From a checkpoint of a small mixture-of-experts model trained on Wikipedia.
Size: width 448, vocabulary 14690, 38.7M parameters.
Training: a variant of Muon for the experts, 5217 steps.
Below are experts of layer 3 (counted from 0) of a mixture-of-experts language model. Rows are named router (the router's row for the expert), up (a neuron's input weights, with its number), down (a neuron's output weights, with its number) and show model dimensions 384-447. Each number is 128 + 24 x the weight over its row's rms, rounded and kept within 0 to 255. Numbers have three digits each.
Before each expert's rows: "mostly gets" lists some tokens that are sent to it at least half of the time. This comes from a sample of Wikipedia text that the model never trained on.

# expert 0
mostly gets: "ip", "et", "-c", "-d", "ight", " th"
router:109135118152120155131059137113143122085132151126113132108174157153139162146136161155183151133107177124120165136140124135139116110119145176139064142138129163112155159136070160149102161140133124
up0:100145142145160155132124131129161099131134108106140126131142124131143159142109140109148143122108152125138119145150144122113109145136147125141090189144135131077153110115155122118101174129157110
down0:110132158124146139121087111185139132150130133143065112114127133107154123204155118152176133145117164119151136165101150157122090115113201141103160139172144150130098146128123093163131134087153145
up1:145130138125170149118141148115117133142154105108139125148128155123110127100148158133152116127130130150170147108099176108142104126130086127126107146117137120112158131138122140160151135118097127
down1:132155130109160103136145096134136078154129165131126123121133129124119117103114153143129134142148148099125151131124117172148163078090128152153152119152148087142127118128129127079134117108138132
up2:154115093134104120163101156092131126132106124113099158141157133130149111131106143142168142115131141134146115146176122112152086135132106105134141046098112161106096128164132135099161150109158118
down2:111102178119119114100122118137167140113092093112163109173119120137098123102115155114085174129112146171101124121169126149162143091120137105131139155118102167144101141111157064121112147098093158
up3:145120086134107152145141096144116089104136125109107117138132139100128135153119176146096118131108117101133133134079115151128110098191107151093128119121130130114168136140085123117127145125100152
down3:151121120143120096085105081153152079164122124104114079134132153131091102180152102137118126132121142090136144117120070151085107091158093142124163099127116101118145161143102129163099122114119141
up4:107139098136125124042068150146119120124081146102116153161152110112128128159152180132159144173102133106085151161178141144147120161105101161150105183115147134119145111127171152107106160106148123
down4:176141136058139107096140158126084120114130179108144130171147127113171101118131104124107156107149130139101167102089112093142054161088112149085155130143136148103154176141137132122085098125178119
up5:150161140163137137110100155116151161091077154157151155150088085126113143099149099119165145124118130060157117076114115181150128129112133132106115101136141099118097164111113146142178165131112108
down5:137105123114140151099138118150140089150087127114103123145152117130111107143138141150179144099106142167107125178119099136153088113156126127127126119137154128124117167138182088148143109151078160
up6:162150143132178125138078140096109152106124145060129124147137129132121135123098073145142100134124156159126097111149132149127161146105122159104139149149143135100118088106122183127151129121097136
down6:120158145116147143110169152084137160139162133135146140121106108110135116086121093137147110130116139104168136117120097099154101139134129068139168107126168119128155096122128147145147077110136143
up7:117138158137098127118105142080116122139194124102143150136132104104167147119115136124130140130106171137162087136093131149082139139147110127152135162121124149106126107123107175127123117106143109
down7:124113139112123146137118084130132113139139140174140131137123087095149168127126156112143126104102138163200134036112159147164127125142158126137138103109163131132121102167134153073158138120176141
up8:080129123120142115159159133166099145112123131126119151133115157120144131125105180137144161097129127093114078118135144109134121156150111164141096150141098089124174133097115124088141119153137103
down8:122153070152139123166141118161112143128132130114113095140122169114139116099112129160129109122112110081128142125113125126119115085125113145140114103152156133148139109121146104130099157160163134
up9:128135092131120111141151138159131151056093092114131124131113097095177153153090108138128146127143131116125119149082163114155127107097111105110122156149118126131140067123127169106106129142131130
down9:154092156150125121127138151175118129118111134117151126131127112121107130139156156146130094141141107114154126120189134105108132132102113147121108106133072088131109117098088149082119093136126099
up10:096129096101130117139128145147143125120147145116131103120115140139102194096190155111137146152139160143190097124096082162124118138089145102119137158143105157154109157084135178116129130139149121
down10:152112109120130186114123112155114134119136189094134139158139144087140133160149147138121125148112114152106124122155085159118129113123126141107166142137114119127178156114111128128151130147099125
up11:164103113183108140112099088147103155151171158157144127179150145132126176134136159128165115106129172081177130118101114124178148130080128118127102088139133122164164130134143153094144167156083106
down11:147157150139107124140132138132119152165129073127093161090131113124072124088107132080125152138161132105121160105109131130146119118114125098109162148087135184166163158135146121116102112100109150
up12:132111108137118108096128154125117126152102118100120090096148137121145172118183138108181158161120137155140143175168121114142143128105144113110126133109108162092145104107147071148159115137167135
down12:112135132116152094136105160124126142115133122145103092132161109136126136112143133119157072150119106162128109120129111167118158156096139146149114127125153099104133085090131151132099077145068101
up13:145173053122122109146130148141147147128105175132111090125138070093128174100111129103119119141123129128164114124155124148145102144060144115121077145124158124134122108132121103164094106139158105
down13:144079159145137120133062135147142169075145104164141161130140136143137135159105147142087147141155143101174104168157113110114136151144131120140116107122135087108121120128159141160111153132122124
up14:129143127164166122141124083119152139135095121144081154091161106153119156129130125158096125136147149133100137150102095097136096097151099122146113116145147156159138106120149092102134157118104105
down14:100170129129132152101155099118167143138135129119135161121152128068140146094119180085101108124113100136102174151152133105156148152142121113134150128136129137100131152108129147141129121144122087
up15:092156126131129136126099148136134131133085143170111130119130091169165149140166105142135120088087146136196112116137107138087099118125126102142120119141155163109125108144134139117147145082078126
down15:104108118142123160093137088080116138130116162102143124161130111078168138190145110137145128103136085088131093097116144112135085097182147133139103127070121130154107148113137125132177167157135167

# expert 11
mostly gets: " San", " back", " dis", " en", " land", " returned"
router:132121172147137134144112116135145136134090150068081118079135146088101082124099165104147181097117119083120121113142124118148139132130092100110088176139104148119119134096123169105093145134163110
up0:155140125160145131153115086129134132137154159072138137097115078156170112127124136138121175155130158166123111127103151121148110139113083107133098114101147116136129135129126144135122147118132146
down0:144150158090130113141074156117097122121143175093168138168068129132112142120078095130127105118176167137165174127145114138128106130099127103131136111128131132170133107146090115146139136154136107
up1:121084165131131100103099123152144120120133111091154083128132148147136107102108131141098120145133143167128086121129142126103136109107178097165113135097129136097106125092159110131132095133135084
down1:175110146127147160127127124135126116150142155129105100083154158114168155123124108140175111129137120107149098147136102168081146171133120079091119127068087077152081069145136138075108142128129134
up2:162126151169095144113111101209142148139128117143128143093110124075097152160100166146141154130156106104162121130126159163135129098146112108137163154153105147101109151110137149105121120170168155
down2:120140138194098111122150100150158153141125163137103166131065093174105126153098076140125109095158114119164137140109122103111089177115145127144141117137122123077154137138131085136107138162159164
up3:142130139124113122127130116134106145115145136143107146082096143151102149115141099125120174110138092146147125126111149134124118103132094109079097175123163175119138105151144103144153138154146138
down3:154167105125078117173133114145082094109110139093168103117158154132146137116170108134102103128158122133175108127139124095153161153152111135133121122123143139109156131110129160130115155165140087
up4:125154161134106124100099152132150098140166136143111110113142114144167094185109142133086126090118138111155155133121146159082160116138090103117131119065075107131143105145135169147127123107113129
down4:103171138104130070116129180100121161188135137122115114154107113124156131085085156136115101157132142142112095144137133102128135126086157201137112132093078108095104110150134135102104085140130178
up5:098110106166122129112156127175121131136130119104126151079143150120135102132144129116151149148126111103094140131125120103128120151120133123171094141127148064137095179104094175132100133134107139
down5:068108111170135161075166121151162141110118178148120100177114145137108117119109085126121074135154133157113157144136148107103134127139116098130124095116122142126129136120136126099134142123169085
up6:136121134154151134112137137131152115112118099058127134111129086145145115147161140126103114127158134122114136138124134120111112128120087161160171129127151101133122149165122100136122116134112151
down6:101134118094120125132063124123113120154124099154142113075092115116115086120144161124112088165163099137174132107130146151147111110156138141134118163163145115109104124124121179092134093135125109
up7:153126098158126147102172127144091158140115156074151136107122100144107155140141152128128089142121118151161123113133139155126159147132114125075130125143121144165152150109121115127153119150144133
down7:145121103152130107130149135126167126147148155123109148125103127132123153160089162152113161129127099137135144160107138133122129139107124101146146122093150095146103150165119145126157122086104130
up8:134130168192164102135106122200091103121121165142142149103168139100145157136113126129111118142134134119149120135158133126138086151148130108109106162113115091101140135122100158099124134142157163
down8:094118121121144147160083145150135151129113101128125123139160137124177162150186172128127082135137175135159103160146128131152133149116149099112119113137126131102086131135128131139131125154111156
up9:153084141137138117165124122127139160116096084079186115140124101070104112118182141113122156156096122111160111141130129087124057138137118134114179125091130145141106138105119143120142099151133138
down9:179108118107117104107147117105150135131128120110126093088099111125140089160151127124142114117126121095084136119083110103126116143126165102117117111121171111110117105145125109079127134142148132
up10:178136123123116148125142181172132090110103135100131123118122130124142174168144160135164105104117151131163116139076159107113123134122135103111099106119128114126119128122146147120091123143138114
down10:185142189160108141142122113142099083082142122120120127135127179118108160102167150168130128146101121147145147108089116136135125117113156134089162109148128093116128119083116170151138094153093098
up11:143132111140109102107136159137154122124102100103132198114149109086131127156154134160147156092152132125133112093102100141134135147140116128122119162049143145140157114137113120157110136140162114
down11:092118082088133087153124088081129133169140134113142152152152132134088102120145118139127118135127121140087092093087142104148123127105130131138123139132125137166137108129140090144108116127128152
up12:120127101118110116124139135140115109137153148125124201135111126140112136154119153108151135148125122172126155134136143121118124139101173106131085151141139139093112137160108163169116142111109125
down12:142128099126115115121148119180113123132110139111127151142120166155093145161137133120143128100147115133132150120147149154110116163093156154116107135144089130104169140136105137149135141123122120
up13:170093081102126111141142117145137134137142109112166120147133128121106135119098146115131122137144117174127129132122124142164096157122135159092127155138111146134124142129087119145101148113134129
down13:129155128154094155178098083115114139082119115131126104153113115124083108116141138114159144135077153159126159150108131126150131128144102124120110097097147141101097168138111135157109112109160121
up14:128142144140136115143156163154142107107077120146138146115133158068131136110140166123085160202144181117122113125113142117152112140152114127146131130097142139117102143123114140114131149140120128
down14:129135123128145090154134177106130127115109111137146144141073142104114126157158108160149129125126148114153174143109111096145172145146131094151152136143187132108137176151160148114110099126126113
up15:169129147109121111130079114106119081167133142141161104128112126101085165117141150125151141120119136093147131162144157111145154092126111142119129134149167065132162129115093133116094128129144106
down15:097139133139151146158110130147115102105147118137119138118159096126167132121128131083104151122130098179139111125121121119115148166130177121138159129139081114135133141125158124143123117150093109

# expert 9
mostly gets: "000", "60", "50", "90", "80", "33"
router:098128106125147158148113173135103129155145122108112125147105091150143074122087137086104170154150184110129107168115124110131107100133131126107116123132128067146110108131125106126169102169143124
up0:141207159152145156144097106155140189139174093096137115123128152123126158134130118153111172153138126125155156076080162101110073141159136118122172099158129101117134137121125147125184084157120192
down0:127118138117100106166178096130124170108121126131148133118175111094092164119074121107105139171086130153153201173190154172133156132114086132167131137144134160160087120113123116122188113103135161
up1:155140115114144160147165111125145099108141152118100118115126134138096085131098133115098146177119133148125119137130132117079146116086116122147079161129139125132101144157139116080138113142139138
down1:147186124129098088086123150138142117170140142154131134131132132115177116151152129111150163160150115096086144117169156102117146162105173144100130142113151136152081133095092148132135128063118110
up2:099133135149103129092138120172154101108113133096109172136125142131110177103131146117113119125108120092138134156117130086097142121088152138134166126142131097121114134135140129139116131140136143
down2:120116109137144087122129117126115120177155131106119139156109080103109183136128105154135155137141135178141129169107163135120146147139120131123131114149118067092107094062130119121112137156142092
up3:133135127145149118109107143136120170123110152097174123120141097165102166128103117101129158155164162116172144100145079148174110138099114135128085134120106120128150100137111126145137110142111118
down3:138089111120110139127150125095141131068113095126142117084113131144111120143149152148125119097162123110104157161122159133133114154132165128154101144149152131153150087107142096091119126104121113
up4:136147140130138117170165113129138141161163163088119117096149163085142063136146106093134170114106109145120150082122174120119130109139122116077118129117119119146110152096133130140103082132130152
down4:131116138169140130093086150192146131169117151183158106123140125124115090157138113142131156139100141095152075137141162161082141132138074091095116130126120075112107189128129164142120153132137111
up5:136167124059128061130132150145125131131153093134142109108122125159156122108148138149116122121125151129134154058116117132101170098166174154105098138177138123141125127110094140146138174141133089
down5:128112176123101119101124134131113092115134139095122117127113070115143132139148141136134101167120149150145165145124110083151146150094132112106076086120129120112150122145167160120097120108113122
up6:123110129157134172112135078135119166160108119106170119096123106103147141130132171135156131104160106139092113143117128094116116112164138137176076155109129132131101128128115156133129115136107131
down6:096109053094167104126152071135104110107136110157178092111127144143163170123144179131100101146088102120116133133104077102149174102131154161143066116138137099115185120105143149134156146170110143
up7:120164116129101119148144127148129150151145085126096100109097095077147132125117149144177130173126147123146117078143082122111118133123131146178102137153129078121109118119150170122130133141118166
down7:040101145147109116116119094112147123124121150111146153086141122147138130117119144137143123120156129187121123096104129115121129087160114108113097118105106135072142138113088157161130170166096107
up8:133155134123156154109150122136180192115144148183139098110154128105108132147116128145143127126142131106126070124149156088112104116138092147137129122117157136125133153159080141082108154126143081
down8:118126124117155136129122103108117133099089148127105095113113119127138125115106078146128085140117112147141099132119110072134115083132111138073125105122093121185124098132119109085122134144111131
up9:081147122122125105104163112150119114135135140110153088146100154134135129136165112097129095122107131144146138133140154145116137106089137170101135131072154082139123087154145080077148131149111103
down9:101150106193135124130139103090133148113141118128113087113132126123169152146140159140083128175131153093154140136091164126187135085126099144131120105145120117138100105089130121116128145112169115
up10:133110086098137142176182138140123130143090120109117073103136088145144115126139158117121156144133126138147130115122115133103159131123170155129135126092151145124126114180126120116164130126140135
down10:124164165122129135108150122085141156138094148130146144154086125143128155133115127139128122141110151132122120149176176110075119117098086104115103153133101122090106137108135157147157180170175128
up11:138091121138139182170105155087161150131118103118110139110130154119112124125187130083134145112121121152098128149112090124143149108133115115105114147106106158095153164134121127109119158141121132
down11:123106150143114143125136140119139092108122158109095097076118160106089138160150128163091155120159098126124102107089153185106125116152116096141085085077141102139117135135114139084037138151096129
up12:145113093137121107161075122128146139133116139090150135152139134145103141127168120143121127165127179101130070137125138159126131093088150068141123158160132118089098128149162130151145142136106123
down12:108123109113189155107153106105138145116128143139124096157115113137118138117143145136158134133116153092121135134139096131158136076106137116098018161090132107082080102132092107119161118119126129
up13:130137153102151134165104121137107160115103111112117143108157116142098179158122140118153085116121137126176096124100135150159116086138104129099120178183135078115138124161137107135115151112152132
down13:183105136122118170126123107128086114136111095124126122133133092109156159088148105105060136103085111138145167156130112150120118135140126093141136138162147126141105133169110085161156097093134117
up14:101084169134113136124132093051140116083096124076112151117108125157142087109151139166137170161132123160136135146119162112124179141143121145120141142094145080162122144117097136157126142152113151
down14:151103150111114128137118117094111101113072144096107085144136111154127079123129122148138102100113137112159155101118120157141114124160094114154104134137183125128130104156136109109134132186133147
up15:113146094141114135099125136121123093078116141111102136138144117133121148168086139125173164087124120117165131113136135099098129131141202188110105126097125100112151117158131158134090141128163113
down15:140164131111156086126121163172100080128108107169110139133142147146114148113153101187115145121130142081101141162126139163141082101134128107162122118154115100122137119124056141130097149140117146

# expert 24
mostly gets: " b", "ge", "b", " trans", " comp", " sub"
router:171087118120134126140118157145114164132096104154117101092075116107152136145106155135131121130147131102116065107129129099101094101112147166121122123097164123153112150084147120089112104154107131
up0:145084128116145145132109136117126155159156105129108097128121130136151154174143105119120141119098124102125121165121121119131123166150137125093161161102128115099116114122126107109154134114117138
down0:117157155136111106097147123138155121164110090131142118092118097105099098170094141152137148115124166148126088113128152146131152141095142114111144190127125106082069117115123091149046178159142128
up1:129156160168119153121144142089129138149133140136081124128151122119130134143173133102145120128074129129096127103151104126124105085086120153077108121122134182143133100101121119102121134177150137
down1:152150147114167108112102128121133151134151139148118170112137137177102101101126171098124138087118152123133150126140164113123131145152147110133148131137102145136128104180129108165175076182125065
up2:098121064071162133100140095139089124105096130073109167091122106118131142138122105130098118085154096136100130177142160106151115191139131158118116121101116139117127153122134135114178137170126121
down2:131157131185157147121174160161125103128108173142140160100109079112090178139192127140125104102151152129163106138149087100165143154165137137167158185143178183103135121110111137103123136164154116
up3:130112208120115131134098132144139139084099145116149101126147132169075107138146153123187101131107111169123124120133083162164098123111160112099100150120150133114092121115113091141148096170138104
down3:150128113128157154138140124109164172144137130123116096121153121138126123137159133123125139138195142126127107154127137089149117109127110122127106127116128129094114132109129130117152170151088140
up4:115171161114143133144081127112103103088127120112106149150112114153109141090138162132120133119122104117117141118114085164128128142096160111111118154103122126157150129100105099156134151121123093
down4:102151129096140166115124141129193139090157090118109090156138105143109175141143132162124168079101126127124111110074138165136126107127165068125134102077162137101137108099083163141128119156160135
up5:123184158124135133151120079144119108139113145147109110159100090144097109103133170094098128153125145099134135148141113100089131114123090121143107131182145132134143144117075150123106153115155116
down5:115105125169114109155107095135101161042155156114098127103128105138116130187098126133078123153203134121133130115118145157140132100157131136130112111113132116153150128140128147123146101133131071
up6:158112153119111147156110105109149113109159143122096071120150123062128146150125147159109134115162137066148165135102139098115118166151138135130105109112141131113135093124152106126133102105119156
down6:158135137125125156085098103095112114169134149118120115143162115128154154138143101174179102170109117102132107100122109165142119093130111102144136114132168140128137100104133149124107153090127114
up7:120102121092125130152107133082142134122134127106156116128109114141171144176163137152106133145106136108181147127133120125142091118142088162121106136130154149136160126159163159111126161134127110
down7:159136142158143143148112127132105173148131126142079172125118104154110121128171127103129123136102103107161083114161158102137096132152137158131138139139136079139143182146142166126112132107119103
up8:152153155121125112156117117138196135139122158115157147086165142105138159130170164118158151113150161139146117139092110125101108081106153160129095120132133107137123164101130120153150157120113131
down8:110106127113154139157128156154131095104107119098131143119124123128161139142089129117122124108129181129102100176123136114094113108132155158126129173140105140120172131127149121167142117146134133
up9:112148102113117136181129129160115171092131119139147144115084131118107155112115052105135145170152153141094115130133138120168131161118139167105111148133155174131114112170139112134133120103151112
down9:154137169141134110084114148157129125119126156109160113135137181152100147134131122144122099149101129139143140148121105117108127091152155133154090097114130132094121123129125141156206153171088102
up10:087097137167111129125112136137104162097117074104168129096110119145161124172122164123161177132174119110138100145098084146140156147130172131162156121143153172176135080157154102110106124124121130
down10:131150130094121071129086108132125126170152135093191149116120118125130150108108074107144073119112115126157155137122177129102149111153154182153157132126162080107124132138125155119112092142102121
up11:152100159135133118092119095095103180147132109167140141150129174125130147093123138125161108078170112105142119119152155108100154138122092103102138140125127157188098094108126164117103143104109124
down11:192128134114136096176151115176157120115102122054116170144119162136158146123106132157128135161165138110151140111137103125151115099136146112119132135107114148157138140128076138037103148122165148
up12:097123155110124103129109162120149127076108137168121114140161126126099123167102165130137149140116163165139105105131119156099113126152120109086087157101158080123168176091139121118135107099171100
down12:129128090051121148162109126118109141172141126124094143162160086117147109130128115105132143135107108144101108112136173188102126149183091113138112122124111108121055134179141128129069136131140198
up13:155148172114119115130071149100122140105133104105106111109149137164155153152151139137165106162141111147132068132126131180083112165105173122189148169157148153151189125090153120124072107120150167
down13:148132150080154120092137135148135133134114132111098158136087113112131140126135138139135162139110072119184137121138117156144109131147127111153086116102196125160135131080099180076183142133085141
up14:138122120122127130142157170147153168116153120086140124152107157141129138130129145115109143111120129105126131150127163107078158117118109106194145149141134165123126123146142100105130108134150105
down14:137121102118117095103193139087147125153122070122136091132117127154133145081113107152129100103144120143111104107110100136129105126091140125108112124149108125123075113154138141115139122156147138
up15:126123139138118124056120163164108168106127142135131114124096133093116118160122163145109073130157123106158097132178116099144098100127127145174133116137130104127156144096123131094148120154145114
down15:096144162154155125149153154158121134136139130127148134171111165121133120116138089116104149098130163115137122121156162155190151147100121139107182152158148116180158166155124132094098146138116125

# expert 27
mostly gets: "ge", "See", " points", "}", "ology", " Union"
router:132109139072097112099114100139162143132164144111079121078111141095131112144164183147106124158132153118115133132165112103123144124188131084111105106134174157123087093118128113096133112138140151
up0:143136117185092128141129118132171155127098139193103106130118083100106158136142091112133119092125143148112105129122136160114122111137082116092126121154098129091099083127157184130113147129156097
down0:131106140120110141123113152150094136108145143101119181144123110084119094136127120137149164154104132119107137128159135199113118113107127122114161156190156137076160107116092175153107129125125135
up1:131151135123113115154144165112138129160186131109126152057111127173179125141133126111151102109100104159120171113112143128168157124143126111079148101160103131133095097107161134153103104137108190
down1:149131166114123097118120127124126128142151102138150133141107114093162136140036168118135114122107218162094123150134130120162129154140147097134122071134116162108103127109138129122125106170152117
up2:099139116134129151094122100118130114130123158099091073160112111139112162163111158099128127132146112130109136157179143119118111139122143120148126154135065135117166082132136096140099138143104151
down2:186125110116134142122097106132110139128108126110125156144134110129108152132143071150135157144095118121091172146213089138132115145124066105099151141121155143115101123072128141132131141103101139
up3:138150136067146129136116136108181100164148121142111132115102146111116172151161156090129137139153149103125120121141122125156149113138185126145126126124149171116086091102164177120135110139152106
down3:151099113148135134127112077081146154146122108128123140185095165185125106139125112172177142143106104144147116109165140135125162149111105128149148114139146105106101155088111125165141106113085112
up4:138118094118143135069122124136151125121140118128125112118150153106144143136109079113190100127104112120133146107121160126123135149128148164192121133119119165133128179120115112088125112114122098
down4:090122175171138106131146125108120127100105124111137118083137116211148113110106124180131106112137127128123083135097126156125091113142121134133190116136147133101120139144147113140098089075103120
up5:086137103112085121122125165146096148110089132145109102125105126154133126130135126141121151171112088152126160138119142128133155147093100147161118128142157107135133116129166100099114109047158157
down5:161160163124144182140128087101108119105139134173102097105135115144112114120080130140110154168136126124188161125146126100101098137144155116120128115130080125113171134111139127123128104107132162
up6:173086165167112127112136067119162126140113132126158096099096110090106127127106144165113140098131184134134122138145080118145141117156131089134156149143089116098119097111100119100138144120111148
down6:186142116120138154150104157125067136150109135143073110109119120096053158113115080174147124143130106118169109114146113139126141093156141121121103135123144132098166130066065125151108104131118152
up7:094138092083106156095124123139128112100133139152140143106173114140146139141139121135102125136112098138154086166113117124126137184122168135160124109140168142143096126109094125099148124147124134
down7:134093083140129167064151113127128112111151156151105145099145140142120123145156104111135127075109167140125134169105120112101117118143120127103138136131143135112110094186127109174154161166148139
up8:127126111129157139157137101160141096132086098130145139109126116136133143132144169133081144151135125115099109156070096098183149129143126089158107091121134158120131098103147164115163099141115143
down8:128121113097138110134083151138108124147176206128117148139136153159125113101133156127157129123129173125109158112121113128119156098135172134109076128082167159126101117095126133108136178146114134
up9:143147111159130143124135121101144147153143124149154123147147121159134130132121153157148143157110138149126128106132171144137155107099128116141112131101127093147102129080158115158104109131135139
down9:097112082122159132083112133102115150164152105113114133147078104123085115165125148110113123097112109215121084086170146149120093117140133138108142149125103096139136089142115131118143160092155133
up10:106137129126146134078122097132156140139127161178086133097111083125134129109124129125116112154122141147156185161157107114101112108136134169139148117116167125122150161162163120083131164129140159
down10:119109106126144132118130138134124143134126147170131117097116121135155111142147130147129139142138120153101113138082157118137104171160103098115116086122143116097105140142127160079146118125134135
up11:110155146114094140113119088147082095138107104159139142110113103102085136089099151134116124144109108149136133129122101124126168081127154118119146133089134090152107124109106133135158125136127198
down11:131124141136129136116108158161124120115110111162124143120141138148139141129105118136101087147106115101112106138160070131122155143161131162138123105107122144115166130170145131116122147094130130
up12:106161152114128112133120097151152129107161150121144150100103117116150090139187155106153094158123201109184146102130154091115116169157147119201143173143136141148135080118085130117127141166148124
down12:116125098116106123132144127101122138127135134135153119094125153093145118142095131130128075179074127102164103108124112163132139120153094150129121116183172122119101132144141144131136154139147103
up13:156143132116079131120099133133104111132139072146132122112089138158100160138116100107119105156138128131099119087112144097091144144124127057130088136139130131121115141140175151122113121127155076
down13:121069115075169108136108135165161156149170145106162115062092141153102143156107119137115122063089079093128155114143111125139161137144110098139128104122166143118148142147158133158135131135127119
up14:117122116102125106139116110132131130143119100115122110122109092106107119119147175140154131086177139151096139126145106110127111129149146147160128167161119146106102128150157133111119110155114128
down14:129141116121115125182082141119116125120125106120166117158124118148094146154130107129113118147164131112144165118107119134097126142126148107084131076110149144148156121133099131135110136131120103
up15:119140144116180091118090137125075145150117081102214126161140137119147186136133099128108079175107153168165118131138147128147130148125136145124140152145104113143153104141149107148157138137122175
down15:081163096133129086168092104138121136156117093106156159110092122162113147153106111095131127119098160129138143119132090123129159105138125151110132089138052122146127169104120125159132107145167152

# expert 10
mostly gets: " Total", " his", " Coordinates", "°W", " km", " %"
router:099152142122139158142120151134116079170169136083120079144107131105176099131085119143128141122180119126109092101148107134136144155137103115143136119138134101132137077189168163127157141131136188
up0:110102125124115134129143145151155109129179092111091104116121136087137128115161150157153143137179134154137116092140074144135102127119137188112145134085116130137143122120154132126159118113102116
down0:130091152131127104161150111158115140105121111144095151154107099129130115137126131084124113137121169149094156118145115141113108139157102122138148124137150114148159113118138155190113102122132104
up1:117132154124145122084131086137168116092167102098065110118131095111141156145132107120117128147204149141161166127142123142147133162149094121148090145171167137091107107121131133104116137122141141
down1:136098092121090156111102101143096127109101088129080128132129131130144112134107127123132136127141129098111137123158103117086092132115122089133112081136165088115117125129123097145122123121128124
up2:159110100139128091141154114103125089141102146148124142079116127132130122114099136089160113160126114099097147104120104140094131124117116116175128162101124161126119128127136162118095103129117114
down2:157190162116150124174148132123134133170180052116140084168118087119096116158144139135132088144113113153091117094123124123179154134161155095087119115117126126131153099085118099126123166122144111
up3:225127178123122118132131143148072126126143164146109137146089153131137152132116150166144115119166124111148114120140103156094126128110083133120116113170149073103102136122123140117107113118123186
down3:128170101119152150096129134162139128058118144106095165153104163099115155106155130168135116100154118116131131126150166117127156179125172157163125100121132127097141157113113154129153149163132134
up4:128149104174147139138129097135122154123128122103103121095130129125131129140097121120145161140163151130147120086138100147126138132092168107128135120110120128093142139108096111080142080102120146
down4:090124159124148143144118148127095113094113122167127138155103126127123145104143144131131141125118115102107119154141139109133168129090092161096126146116148121142084154181143089171094114080139166
up5:148123090134138122130129131094146142133152155116130126131148141094119143119135120130112131148134130094110122119135152113134136104109151101152126154133111135124099130135163161131112101121108108
down5:109121119147158137125144088142132183115125174137127117141128118131176153145162131122115177118084142096099143174147108141120125097142120108128096125125163057133098110157131131140118101135131150
up6:124173107127118129065139115140154129176160130087123139133109110111147132107103150117136149114172128208148154146136163096100118117167125111132148141161126097121130109113153132128134129148123154
down6:105153162132068128127160132105125105139117078116128175135076149147124140124143136166095114154142111114165107143135081106121088151153043150130158116152148140128130135147106134164164156138147170
up7:105182114133117094129148122109099091139133120167143152134117166140118108133125122151129124155123113141091125093139165153113149072117123121128119124122136099152151119144113149098123116123128123
down7:174140135111135151100157123138039135097112147181144183109131115094122145159138123111104156108088144075105134104132149119073143104131136142145131077123104106111128155128118111075090145119102138
up8:127115168090151107101122090129087132089115143121149149099113165110114142121133144083090131137159186139123170163109140126118083135143155131138095162162134161122147163144166121122154139164129169
down8:161121088116151144087087145112097102093151136153137131088138094113152114123130114133132162144131103127128130134136149070114168148165095128140177131131138151107120115079130119124136120141104085
up9:109084108115118133137123098164148122125170100203146130150179123146125140137119151110130144129155124099148098132117123110132118145108146144173099107097124096106137114149127081109101121172130127
down9:136092172148088137102087123106155127141137125135115143107111146115140160139102136144136119133097134079139145169093131126131136144151118110125114124146136104136087067111168096117119145118137127
up10:118183134092150158144101087120164121124156147112125143140136114129118150084144165130111171118144139120143096181108121121133202161075162132118110113138129126116132122156127115164136128107109156
down10:108120127140128139121124138102155120131099222064098124162109144102100071112130109167151133146159140162140148136183137122151127101160169149096141141125144103127090099103130145168123124089136111
up11:180150122100159125131138163136110141142130071128106115087110169128124116143122123124108151133170162144178113092106102135136145162103098102105113141157130166166118108137134142179091136079143133
down11:147122169127138147117117128109111169091141153128149121131125140135136167134082096130148124174098159094160131118166127137092109137131136153102148096121156167120117102102160136112112121132151098
up12:154125121122135106119080173124122106115109131153131106124118108151118183156103171084130124135140122110102167140108140082111152100104176115143072113127101115115121153111130114111130182150132142
down12:126126178152174133128135133097147137127105065140136158055119110171111080110149131089124150130137122087123106143115167134123110132113108107159113091155084122074114151104065131094125150152115105
up13:103110120103140133155146136129151113167116133091125144122091087144113113158136154114105111087104142102090117099140122130114151081132113134105112122157091120138129160149147077124101116096149139
down13:133112113118099110142148132091152139109135128154081086144172127164113071139102097128164135130118126118126131155128121134146167136110185154124180146091098132145129109108110132097156158134131107
up14:139144067076139117116147149127111174093116149127134182170130120162141186131119169113118115111170083151127189130129124120159135145077098134145083166117145093117150126202111146174156134109160146
down14:104126123121136085109088123120115132132150088110167161138107137113145147166114159117116155096151146156123149119145147118147148133145111097153099125089105110104116167131137163145112133094134115
up15:123100075105124099119191130139156114138117123109084108142145140120154110101150100142114152114129118143068174116154100143117085117117106152093101109091154125106134128159120144117095118109134107
down15:171091139118079128084120140101110119128096130123154122158082115158109123104108124159114152138150097155110124177129099099152125123153134131103173134156132099108106122153096129140131111099131153